config.yaml
norm_eps: 1e-05
positions: "rope"
init_std_up: 0.0534
init_std_down: 0.0119
warmup_steps: 409
decay_fraction: 0.699
seq_len: 1024
Below are experts of layer 7 (counted from 0) of a mixture-of-experts language model. Rows are named router (the router's row for the expert), gate (a neuron's input weights, with its number), up (a neuron's input weights, with its number) and show model dimensions 0-191. Each number is 50 + 15 x the weight over its row's rms, rounded and kept within 0 to 99.
After each expert's rows: "gets" lists some tokens that make up at least twice as much of what it gets as of all text. This comes from a sample of Wikipedia text that the model never trained on. Tokens count by the router's weight.

# expert 14
router:41 43 70 21 55 37 49 59 28 54 40 70 37 51 48 29 34 62 55 67 54 43 64 53 50 54 38 61 58 25 53 43 54 29 67 32 75 48 40 69 34 44 51 73 40 55 41 38 30 22 39 45 57 58 43 41 53 60 68 68 54 47 39 49 52 70 45 51 47 51 89 35 60 56 60 61 88 43 37 47 74 58 69 32 57 43 59 60 55 41 36 47 07 56 78 75 43 55 59 46 15 44 35 77 29 25 69 49 58 71 37 33 36 39 52 39 58 65 61 57 83 65 39 68 35 62 58 38 55 26 47 44 24 32 31 55 62 29 71 80 32 44 47 72 34 30 60 50 52 62 43 46 37 69 37 68 50 42 72 53 48 77 62 77 68 68 52 61 26 59 52 45 34 68 18 57 34 44 35 43 73 54 43 51 67 50 34 40 53 76 59 34
gate0:31 32 35 50 45 44 41 44 26 64 66 61 40 57 61 33 47 41 55 33 46 40 61 52 51 43 39 65 59 63 58 32 00 27 55 57 39 50 80 33 57 56 46 63 55 34 24 53 42 42 39 39 74 58 45 28 52 80 44 58 58 75 38 57 60 49 60 30 35 34 51 82 72 50 26 34 55 51 40 52 55 39 58 50 63 98 31 61 36 72 61 26 44 47 51 54 16 36 39 35 87 55 41 37 46 50 68 48 43 34 48 49 18 34 50 26 58 40 67 42 45 52 24 42 68 44 57 53 49 47 54 24 54 36 40 45 36 48 49 46 57 66 50 53 53 49 38 41 58 34 58 12 40 26 27 29 33 39 47 41 21 57 24 46 41 66 54 44 35 21 53 43 41 44 90 52 62 45 48 38 39 52 47 56 58 24 24 49 60 53 50 83
up0:21 45 34 41 43 53 29 46 49 52 61 63 45 53 44 36 46 90 31 42 57 46 49 30 51 48 58 31 61 55 31 35 78 25 67 59 42 59 62 73 31 56 46 46 58 63 16 30 77 56 66 51 56 40 72 62 35 53 52 53 42 64 52 51 54 57 23 84 40 67 72 65 75 74 78 66 66 49 52 31 63 10 51 63 62 35 57 30 83 25 41 49 50 38 32 63 50 67 50 44 33 45 56 55 44 30 64 66 37 68 40 23 28 28 31 33 40 68 58 56 29 50 74 43 38 52 32 46 34 37 44 58 43 38 44 62 63 62 53 65 58 35 45 14 63 24 53 37 44 83 36 38 48 48 63 33 50 28 51 58 41 31 52 75 29 44 32 53 81 71 53 65 50 57 48 60 45 38 40 59 48 72 31 45 38 38 49 31 57 53 58 34
gets: " a", "h", "n", "t", "en", " 2020"

# expert 0
router:47 72 31 39 46 39 31 45 73 57 40 57 69 77 37 34 56 43 43 42 64 72 72 31 44 53 38 66 51 61 35 78 66 59 48 35 71 63 63 42 50 53 41 46 54 70 42 51 39 17 51 42 71 08 29 69 48 32 59 53 64 37 62 36 41 36 51 67 76 22 53 48 43 32 73 36 28 48 43 40 58 40 59 86 33 47 52 35 35 51 59 59 67 22 45 46 52 41 42 43 44 48 29 37 45 45 64 64 47 63 31 42 34 38 49 53 46 72 47 61 76 75 77 58 62 54 47 69 73 58 57 52 10 18 52 50 52 58 55 60 42 65 29 54 73 21 61 38 62 26 60 58 52 43 39 42 70 45 23 63 59 33 48 70 69 63 41 73 60 80 43 78 48 65 45 54 65 74 30 34 46 65 54 42 74 63 53 38 24 45 41 42
gate0:38 49 52 72 50 69 56 38 42 74 44 94 31 33 56 44 72 53 42 62 66 70 39 24 33 69 47 43 55 45 39 46 84 22 66 69 61 14 34 39 63 78 56 54 51 39 56 32 54 54 41 90 45 44 43 37 47 44 18 71 35 45 68 70 52 32 62 55 40 57 25 46 45 52 44 38 56 63 26 53 52 54 47 61 57 44 67 62 44 47 43 46 19 50 55 41 42 49 47 44 42 65 44 52 46 55 43 53 46 53 69 31 54 38 57 47 44 52 52 34 28 41 62 32 38 48 26 60 68 22 29 55 57 19 41 21 38 38 40 49 59 59 73 35 41 70 35 67 43 26 54 47 56 48 35 65 55 88 66 31 58 59 50 28 80 30 41 37 47 23 58 50 81 38 38 48 64 50 49 20 49 67 44 39 36 49 71 70 58 86 60 43
up0:52 33 52 45 39 49 64 63 32 52 22 48 43 44 32 25 29 76 47 35 43 53 50 74 65 38 56 41 46 27 45 58 43 79 36 53 54 52 62 61 45 36 34 72 60 43 53 38 74 55 58 51 63 58 45 48 66 59 61 24 44 42 24 64 05 62 77 42 50 49 51 59 63 67 38 50 28 60 84 56 49 89 75 30 61 66 42 36 50 63 82 39 51 73 44 59 54 73 45 44 57 46 44 44 44 61 85 42 61 60 24 47 50 69 20 60 74 38 49 73 59 55 08 44 43 71 52 52 42 62 54 46 61 51 36 63 45 62 62 56 40 51 65 54 58 25 25 35 84 50 67 46 42 48 63 57 60 38 59 65 57 69 60 54 27 42 54 73 69 57 30 48 68 59 43 43 42 35 54 37 65 43 44 70 85 66 30 67 28 42 64 24
gets: " a", " on", "=", ",", " =", " to"

# expert 19
router:16 43 59 45 59 55 45 31 52 48 61 45 23 41 37 57 30 51 75 74 49 49 77 73 79 75 61 84 29 49 77 50 39 62 00 40 51 70 31 64 15 59 39 53 53 33 57 40 67 41 53 79 56 25 40 82 40 40 58 56 51 61 41 69 61 82 34 34 35 48 50 45 41 52 57 51 60 51 45 58 36 41 65 69 43 57 48 63 60 62 50 34 71 42 50 40 37 48 61 55 53 57 44 74 36 53 21 69 34 54 46 44 41 46 21 68 56 38 37 39 58 44 43 51 38 52 56 68 44 41 64 56 41 45 53 52 42 50 49 69 29 52 28 58 59 31 39 49 60 51 55 46 35 57 65 64 44 71 22 46 56 65 53 93 71 49 60 83 50 29 70 71 79 40 23 56 48 74 30 60 60 64 51 59 51 36 53 57 41 26 45 28
gate0:50 58 57 61 55 42 44 66 75 73 64 38 43 40 45 61 37 68 47 51 56 21 51 31 38 38 40 27 32 59 41 17 45 43 82 29 46 42 67 52 68 50 47 78 48 37 76 71 35 35 66 49 59 67 48 59 71 46 79 58 63 67 06 45 36 38 51 46 60 17 20 27 23 50 61 36 47 54 42 46 67 46 70 57 67 30 51 35 52 59 45 82 51 68 75 40 47 48 44 40 53 31 42 44 36 54 47 44 81 58 43 73 57 67 62 43 23 67 65 35 39 69 58 46 71 65 54 24 61 49 34 59 59 75 43 34 21 83 75 51 67 38 41 41 37 62 68 32 49 62 66 40 47 61 55 60 31 68 49 30 35 47 58 34 38 67 43 31 52 34 48 38 55 61 36 48 46 51 80 43 46 22 21 45 56 57 61 49 42 46 29 44
up0:41 55 56 40 42 59 54 53 56 70 51 44 41 56 59 56 51 64 46 54 63 28 40 23 37 45 39 34 31 81 40 40 38 37 73 42 62 46 49 36 85 49 43 51 61 58 80 83 45 36 59 55 61 76 57 69 78 43 74 68 70 52 27 48 46 49 38 37 86 43 28 25 50 54 56 51 45 79 29 56 37 60 47 89 80 44 52 31 46 46 62 63 44 70 81 58 41 52 49 13 46 38 36 54 51 47 27 37 78 59 61 55 50 46 55 39 46 66 63 31 51 70 46 50 72 53 28 50 63 72 38 52 80 48 54 33 36 69 80 40 71 46 42 58 33 74 74 35 46 44 60 54 42 56 64 60 53 69 49 46 36 62 28 43 57 67 43 34 34 29 45 48 36 61 32 54 58 75 77 63 38 30 31 17 49 49 55 31 34 54 28 47
gets: "|", " and", "-", " to", ")", " |"

# expert 8
router:52 41 57 52 79 19 40 60 36 76 64 62 54 71 57 46 35 49 56 53 56 64 47 76 28 32 50 54 57 56 48 35 61 60 52 45 30 41 80 39 28 37 50 54 49 68 54 33 66 57 50 48 44 71 43 55 56 39 51 43 51 78 31 39 66 56 12 83 61 46 53 41 41 41 57 68 51 63 53 78 38 14 66 65 42 50 57 81 44 49 81 42 55 45 23 75 61 57 61 30 30 71 36 38 22 37 57 68 32 59 55 27 52 60 74 76 56 34 46 47 48 47 44 49 67 55 62 78 73 42 46 56 59 17 56 50 27 66 31 55 44 41 35 46 42 34 43 68 71 42 28 54 22 43 42 66 53 39 49 53 51 43 68 66 60 55 55 34 25 63 39 41 64 57 49 42 00 66 62 45 37 18 50 40 35 60 35 58 31 38 51 40
gate0:61 62 75 48 65 99 59 42 45 44 52 38 52 53 34 41 54 23 31 48 40 38 31 53 50 72 48 33 39 48 69 83 54 44 49 20 46 73 44 60 44 46 61 47 35 33 44 47 57 53 20 30 41 47 42 06 37 49 33 29 31 61 66 49 67 67 38 54 49 51 42 41 40 80 70 49 30 53 34 54 31 63 42 31 41 53 30 50 64 08 55 59 84 61 39 48 34 59 46 64 63 69 71 28 67 51 65 65 45 42 32 43 50 32 63 28 44 53 63 52 66 29 46 42 46 42 50 45 39 68 31 10 68 54 52 47 47 70 57 42 60 32 26 44 51 41 69 57 33 30 52 35 46 53 37 18 43 34 62 37 82 44 57 51 59 58 60 30 79 55 46 76 40 63 41 75 35 29 54 58 48 37 67 40 55 53 33 55 62 59 52 54
up0:39 35 50 31 48 58 50 52 52 61 42 32 39 49 54 67 41 46 43 40 34 34 44 52 68 61 43 23 50 64 46 52 22 30 66 37 50 19 86 52 71 55 50 36 63 27 75 30 56 32 39 41 47 39 41 33 37 53 58 59 52 45 42 46 56 42 54 34 50 75 44 73 47 40 60 49 53 40 48 46 94 49 44 73 44 64 73 33 41 66 62 59 43 33 68 72 38 75 48 84 40 59 51 65 38 56 54 48 48 44 54 57 38 74 39 81 25 65 42 36 23 49 39 61 40 68 36 55 29 37 49 62 32 42 32 77 42 43 25 60 68 45 55 44 49 49 55 49 45 73 42 71 60 54 36 61 38 60 44 29 57 16 37 28 57 54 74 55 42 95 41 59 58 90 57 27 58 82 61 64 68 68 15 51 56 75 57 41 36 52 49 65
gets: " was", "|", " were", "e", ")", "ed"

# expert 20
router:48 36 61 32 65 54 19 63 67 29 57 80 61 48 47 33 49 54 38 44 66 40 35 27 56 49 70 42 41 44 47 53 58 45 54 11 28 53 20 44 68 23 64 32 63 49 47 45 48 57 39 71 34 26 38 54 30 46 37 49 41 55 32 38 17 41 59 68 37 34 49 64 38 57 59 48 58 53 45 19 35 43 40 29 62 73 77 50 44 58 70 53 45 51 47 55 40 16 56 72 49 47 62 46 45 33 54 37 35 53 30 38 34 41 50 65 35 49 35 24 50 46 51 42 54 30 55 78 56 37 64 57 11 33 50 34 59 68 42 40 59 38 40 21 55 45 35 14 54 66 51 60 53 41 32 42 45 40 64 45 27 84 69 72 55 38 25 53 42 19 51 71 29 41 60 41 44 43 68 61 14 34 46 41 34 53 45 47 25 62 64 81
gate0:46 16 28 54 33 59 85 47 57 61 69 51 35 78 61 42 50 34 54 65 47 38 75 53 30 15 46 58 44 51 40 23 60 62 47 67 66 38 53 84 46 88 52 22 26 23 82 67 42 64 65 73 67 44 71 46 29 60 50 72 44 21 40 44 65 53 51 35 55 50 52 65 62 49 88 65 57 67 60 65 51 43 36 55 53 31 29 54 41 85 37 51 32 56 62 64 65 39 64 48 54 37 26 61 47 58 53 24 61 54 65 45 43 33 37 27 49 47 33 67 30 55 59 62 55 63 66 37 55 18 48 64 72 43 50 49 60 55 51 44 37 43 34 61 30 70 76 56 35 51 25 60 59 60 43 22 51 72 60 38 30 49 44 45 75 52 76 62 48 49 50 40 24 16 56 43 55 48 57 50 40 31 48 63 52 47 62 44 51 55 43 50
up0:44 66 24 55 47 44 62 61 42 25 53 36 63 21 42 50 26 58 52 39 39 40 45 57 55 20 58 44 80 45 63 34 39 65 59 38 86 67 46 61 65 36 58 38 77 62 45 28 66 69 30 45 75 58 80 45 37 51 49 10 22 53 41 42 27 57 51 55 57 75 60 65 38 32 30 45 75 56 72 48 29 53 55 56 24 40 20 60 37 28 24 62 43 58 40 42 52 43 36 52 47 19 52 39 64 43 46 41 64 62 54 36 48 69 67 40 64 56 47 65 42 51 65 69 61 80 61 62 29 40 64 75 68 61 44 52 82 39 66 37 30 64 34 53 39 51 33 80 56 55 66 46 18 37 46 68 42 55 41 35 52 28 48 39 51 68 41 51 82 58 24 31 49 43 29 43 29 53 44 70 59 59 45 68 58 55 61 42 39 32 59 58
gets: "s", "e", "-", "ion", "2", "1"